{"num_hidden_layers": 12, "hidden_size": 128, "n_experts": 128, "experts_per_token": 8, "d_expert": 32, "d_shared_expert": 0, "hidden_act": "swiglu", "moe_layers": [1, 3, 5, 7, 9, 11], "router_score": "softmax", "normalize_top_k": false, "routed_scale": 4.0, "balance_loss": 0.0174, "balance_bias": false, "router_z_loss": 0.001, "router_bias": true, "n_groups": 4, "groups_per_token": 1, "init_std_router": 0.00852, "lr_router": 0.000903, "num_attention_heads": 4, "num_key_value_heads": 1, "head_dim": 32, "vocab_size": 2048, "norm": "rmsnorm", "norm_place": "pre", "norm_eps": 1e-05, "positions": "rope", "rope_theta": 10000.0, "rope_fraction": 1.0, "qk_norm": true, "attn_scale": 0.177, "tie_word_embeddings": false, "parallel_block": false, "init": "normal", "init_std_qkv": 0.0493, "init_std_o": 0.0101, "init_std_up": 0.0493, "init_std_down": 0.00637, "init_mimetic": 0.5, "optimizer": "adam_variant", "learning_rate": 0.00449, "lr_mult_up": 1.27, "beta1": 0.9, "lr_head": 0.0116, "warmup_steps": 324, "schedule": "wsd", "decay_fraction": 1.0, "decay_shape": "pow", "final_lr_fraction": 0.0, "batch_tokens": 131072, "max_seq_len": 256, "doc_mask": true, "train_tokens": 804000000, "max_steps": 6135, "dataset": "wikipedia_en"}
Below are experts of layer 5 (counted from 0) of a mixture-of-experts language model. Rows are named router (the router's row for the expert), gate (a neuron's input weights, with its number), up (a neuron's input weights, with its number) and show model dimensions 0-127. Each number is 128 + 32 x the weight over its row's rms, rounded and kept within 0 to 255.
Before each expert's rows: a language model's description of what the expert responds to. This comes from a sample of Wikipedia text that the model never trained on.

# expert 6
Description: Cyrillic bytes, word fragments
router [169  52 149 131 114 180  75 136  96 145 104  99 159 133 173 105 133  86 168 132 154  87 151 133 155  91 170 186 133 161 114 159 117  91 158 164 172 127 133 106 137  57 161  93 110 142 174 127 114 158 158  97 147 144 165 100 170 150 106 125 148 160 165 118 153 185  82  82 108 166  98 100 111 164 148 104 143 164  84 185 143 100 153 133 175 156 134 112 160  86 105 148 125 131 153 112 151 172 145 161  79 167 158  88 179 103 105 153 110 125 140  79 151 105 168 100  70 180 106 150 148 115 155 158  85 147 178  80]
gate0 [ 95 107 152 129 132 190 120  82 124  88 121 124 156 104 145 100 135 144 135  94 119 130 147 130 104  88  82 158 146 127 141 137 131 150 120 143  93 157 100 199  90 105 121 101 175 124 123 142 141 127 169  59 155  76 182  59 155 141 146 127 191 133  96 119 175 165 119 107 128 125 151 157 128 136 103  76  90 174 157 116 145 136 138  91 163 130 182 136 140  91  93 170 173 126 107 167 152 158 109 150 120 152 167 161 122 127  92 116 132  86 198  73 115 149 175 129 127 172 135  97 162 113 124 128  43 108 226  65]
up0 [ 93 135 150 107 165 216 133  59 129 148 121 129 165 132 135 102 135 161 106  88 117 114  92  99 115 155 111 142  68 114 131  88  83 127  87 220 118 121 127  89 186 141  76 146 116 143  69 105 151 152 183 165 144 102 170 117 104 133 164 110 154 151 146 124 124 150 141  81 142 122  67 103 140  79 120 113 147 165 163 139 140 123 160 141 132 124 200 140 128  96 107 124 120 127  69 163 193  94 146 170 106 187  92  77 133  84 128  99  73  97 152  90 155 122 151 101  92 105  87 113 117  80 147 128  97  96 135  85]

# expert 63
Description: Middle pieces after b/p
router [137  88 145  99  94  86 132 159  92 200 137 100 160 139 137 101 159 110 105 147 168 105 174 200 185 106 157 185 166 184  99 132 165 113 154 176 188  94 150 134 152  96 155 130 118 146 167 147 140 165 129  74 152 156 182  76 171 145  77  80 165 165 166 134 180 161 121  80 104 164  67 122  91 140  94  96 133 143 123 184 157  84 150  82 151 160 108 119 137 118 147 128 102 166 127  89 146 137 125 136  91 163 146 137 135  72 138 162 136 151 117 123 143  73 121  94 120 149 128 138 117 112 160 135 141 148 182  66]
gate1 [103 122 166  52  97 176 113 189  65 167 138 139 152 126 106 158 178 140 141  95 181  93 125 185 163 147  92 171 162 147 125  83  74  91  48 125 132 141 160 127 118 157 168 150  87 126 155 134  92 142  93  97 135  95 125  88 148 134 127  93 105 143  68 105 147 104 149 154 107 201 135 156  97 100 110 101 132 126 109 151  97 161 140 150  99 179  88 156  86 119  73 167  67 136 160 139 139 132 150 161 174 122 135 119 142  68 166 110  88  85 149 163 120 134 171 153 143 140 140 112 159 153 101  95 110 136 154  63]
up1 [100 140 109 138 168  66 202  86 165 101 140 128 152 110  83 125  97 120 166 159 147 151 118 102 155 129 143  91 127 159  94 147 113 161 173 105 102 143 176 129  97 102 155 197 186 132 123 156 127 124 154 123 139 175 146 152 136 162  82 172 123 143  86 128 112 176 167  80 163 117 150 130 127 151 123 154 134 119 143 107 164  49 126 188 128 115  91  91  99 127 113  81 163 106 157 115 123 110 135  56  50  81 151 122 189 163 190 152  94 108 115 166 170 104 156 155  78 100 191 116 122 110 103 163 120 167 137 132]

# expert 25
Description: Suffixes after verb stems
router [150  93 138 103  98 115 104 132 128 178  93 120 129 158 142 115 147  67 153 125 147 103 160 160 165 109 135 186 167 140 100 131 157  96 127 179 167 102 163 105 164  96 171  99 109 156 146 158 113 184 147  93 143 112 159  99 143 142 114 120 119 179 145 129 192 114  36  98 108 134  96  89 118 137 125  83 129 142  74 178 174  80 142 139 161 201 106 117 158 104 129 151  97 103 132 116 148 164 131 136  72 172 160  99 117 107 161 156 120 140 131  58 155  65 189 100 111 160  96 167  98 101 155 160 131 155 152  51]
gate1 [145 130 144 163 124  83 126 128 127 137 133 143 158  48 133 149 155 140 162 165 113 125 181 123 112 110 148 175 144 121  88 115 118 113  73 169 198 125 182  56 128 149 104 110 178 161 152 163  72 111 138 136 146 128 121 105 148 136  70  63 119 136 160  57  83 166 145 124 116 125 171  99 145 128  93 113 123 160 124 135 170 144 114 159 187 210  54 136 113 185 129 134  53 154  84 135 148 138 144 162 145 150 118 138 133  82 153 181 158 160 189 158 119  92 120 113 152 145 162 181 117 125 115 137 100 105 125 112]
up1 [128 114 129 124  92  90 134 113 162 152 127 153 165 121 141 114 180  99 102 120 124 148 129 136 173 142 104 169 166 169 192  83 133 128 118 157 185 107  90 113  99 119 145 143 118 138 140 132  57  89 146 137 141 132 141 155 156 151 149 119  94 116 102 117 106 173  69 151 141  92 169 164 111 131 148 153  90 211  98 132  95  66 170 104  71 154 132  77 139 155 168  63  79 149  99 189 116  76 121  78 116 119 133 188 178  69 147 119 121 122  97 162  71  81 128 149 147  97 155 194  98 125 126 107 157 138 140  70]

# expert 60
Description: Plural suffixes
router [ 97  74 157 113 119 116 108 148 107 158  93  42 165 148 159  81 125  75 111 123 160  78 168 175 171 129 144 170 159 180 131 154 183  67 206 171 152 112 137 123 151  79 121 114 101 149 157 123 163 149 162  95 156  90 169 110 195 156  91 113 168 164 138 121 135 149 120 105 123 161 104 121 130 134  77  92 164 175 130 154 142  91 151 111 158 172 122 139 158  77 119 159  65 138 146 120 178 173 162 122  60 174 158 112 118  79 113 155 116 121 105 130 117 113 126  88 101 129 126 168 124  96 141 111  96 147 169 100]
gate1 [103 193 104 115  95 143 137 129 112 166  88  96 139 150 185 116 162  49 147 192 129 145 102 134 118 108 155 158 106  95 144 132 170  87 171 131 139 171  56 189 147 115 144  94 159  88 114 177 157 174 103 112 159  95 140 123 151 155 146 144 160 176 132 115 133 112  86 126 129 154 199 166  89 158 136  59 111 145 163 149  96 114  97 156 106 119 128 124  94  87  86 135  86 122 160 128 138 173 168 150 111 159 153  76 113  98  98 114 200 165 100 147  80 111 123 109 145 182 174  81  92  99 141 129  79 133 108 114]
up1 [118  72 156 114 112 130 124 114 124 157 148 184  87 113 157 199 128  92  92  92  56  91 142 152 106 145 127  98 236  92 111  89 124 187 164  91 109 127 143 104 120 128 109 151 177  77 125 116 144 120 181 102 154 134 156 103  96  99 147 151 107 158 129  97 158  55 159 111 150  59 119 117 167 124 116 106 150  91 155 159 132 125 195 134 145  93 112 106 119 139 142 185 153 126 108 143 144 128  60  89 133 151 138 163 143  85 174 140 102 130 150  78 178 108 113 149 127 152  72 196 146 166 143 144 151 142 102 122]

# expert 28
Description: Learn stem, closing parentheses
router [121  68 181 136  93 119 111 132 113 191 111  97 186 140 153  75  86  88 170  99 146  92 160 144 160  88 170 152 166 148  95 194 154 104  99 168 138 104 158  93 154  85 180  91 134 150 169 119 144 158 140 110 190 114 167  90 166 171 105 120 134 138 167 118 131 146  77  78 100 149 103  83 135 174 121  91 145 173  84 150 147  97 132 125 160 143 144 172 144 150 125 184 110 112 148 145 141 157 123 159 113 171 187  97 127  78 130 151 110 132 129  89 139  96 145 106  86 162 100 161 144 111 171 203  96 121 159  84]
gate2 [113 136 235 138 116 162 142 109 107 130 113 159 137 118 148 137 119 166 145 111 124 106 121  95 127  75  79 165 105 133 101 135  95 132 122 120 146 125 117 124 139 105 121 128  53 132 194 131 186 119 165 169  96 151 144 168 132 142 103 114 143 137 156 128 119 159 139 114  46  78 112  77 154 148 187  93 161 171 167 132 162 113  83  94 174 131 103 225 145 138 102 179 124 153 146 118 151 120 161 158 187 129 151  85  93  86  64 109  42 115 133 132 160 159 126  97 166 146 129 173 153 124 127 100  97 141 110  96]
up2 [157 121 147 139 182 106 152  61 137 117 100 122 141 157 129 165  93  69 128  81 158 162 144 132 133 167 125 122 158 146 110 130 147 153 154 151  92 173 130 129  95  90  97 137  94 100 112 198 160 167 112  93 115 114 145  39 129 177 122  85 142 148 121 159 129  72  85  87  86  93 109  94 196  87  99 120 129 224 130 169 156 141 129 141 129 114 209  81 109 132 176 127  98 148  38 102 126 117 143  80 130 144 163 131 130 160 120 132 157 103 119 122  90 150 158  79 113 150 142 141 137 137 106  90 171 143 148  98]

# expert 16
Description: Time colons, word stems
router [191  64 141 123 120 124  83 167 130 154 111 119 161 108 139 103 126 118 168 124 155 107 138 143 148 114 177 147 145 139 104 193 139  88 183 137 132  86 159  90 139 122 150  74 129 134 150 148 129 149 166 120 163 131 183  70 132 133  91 104 163 183 157 113 147 173 119  78  75 148  91  59 106 168 110  93 153 157  63 148 179  98 163  79 210 139 138 123 147  90 110 157 114 102 115 148 157 196 138 144 123 165 158 100 121 107 131 170  96 145 118 107 147  69 141  86 100 164 106 114 175  89 136 171 109 181 154 116]
gate2 [169 136 110 133 128 127 145 174 112 138  88 179 126  85 124 119 142 123 145  66 114 167 114 167 109 112 112 125 105 108 157 112 129 119 137 109  57 111 191 144  69 152 190 161 145 126 129 114 204  94 141  86 102 138 171 105 109  93 134 131 131 135 130 135 144 124 156  83  73 136 112 131  71 139 205  97 134 114 149  76 113 130 136  19 134 111  87 177  98 109 162 128 150  60 114 179 142 168  92 171 130 126 131  76  99 135 100 173 188 173  68 124 137 138 103  79 118 147 108 145 141 139 149 161 157 148 110  99]
up2 [132 117  94 110 130 124  66  89 150 126 147 134 145 109 127  99 127 157 121 153 125 127 132 178  86 173 161 158  98  73 123 150  88 151 165 161 165  96 121 110 143 111 139 113 153 161 182 143 186 151  88 180 131 125 114  91 119 151  94 148 161 105 139  88 148 148 150 210 162 150  71  79 125  31 111 143 163  85 146 163 129 168 131 110 138 132 161  80 119 114 150 102 114 110 128  97 134 120 155 121 133  91 106 108 135 115 125 180  97 149  75 141 150  93  93 136  64 161  60 103 112   8 133 111 119 167 142 130]

# expert 53
Description: Taxonomy word pieces
router [131 111 134 112  94 124  63 181  95 169 106 100 174 104 157 125 156 115 157 149 150 128 151 182 163 116 116 172 121 174 128 142 181  91 179 168 187 116 140 130 190 103 165  93 115 165 152 137 143 157 165 105 135 141 157  94 146 124  97  98 183 184 174  83 156 163 117 104 103 186  97 113 129 155  74 104 184 135 116 168 151  96 112  92 165 176  88 160 130 106 118 176  80 132 154 113 154 159 118 134  85 171 155 115 150  70  78 175 133 137 119 124 119  91 180  89 121 163  92 109 131  99 158 122 110 152 181  85]
gate2 [102 118 105 156 112 162 105 171  95 109 100 155 134 126 139  92 117  89 134  62 157 163 115  66 131 120 129 150  82 124 100  95 136 124 105  98 204 160 150  63 162 126 110  97 111 174 173 133 143  83 108 121 108 135 127 109 125 149  92  87 120 131 176 156 163 171 100 119 142 180 147 102  65  83  96 133 149 120 167 170 138  67  82 144 149 155 121 180 161 144 169 172 112 132 169 102 145 174 101 154 128 131 102  93  61  59 106 149 150 172  90 134 116 128 152  53 138 145 141 154 159  98 155 132 207 150 108 102]
up2 [111  90  84  77 129 101 102 142 105 104 132 150 164 176 152 105 101  83 106 140 149 126 106  80 109 149 153 178  86 115 132  95 110 136  91  48 156 150 111  96 153 108 126 185 123 159 178 101 162  62 129 145 102 140 141 164 144 104  64  94 102  89 112 106 109 124 135  99 107 252 143  86 143 147 134 154 141 122 140 144  96  85  74 145 183 147 139 133 137 133 136 138 154 126 144 100 148 132 101 156 145 108 124  98  86 117  80 121 138 155 151 133 169  83 147  36 132 122 119 132 190 172 113 110 193 163 130  95]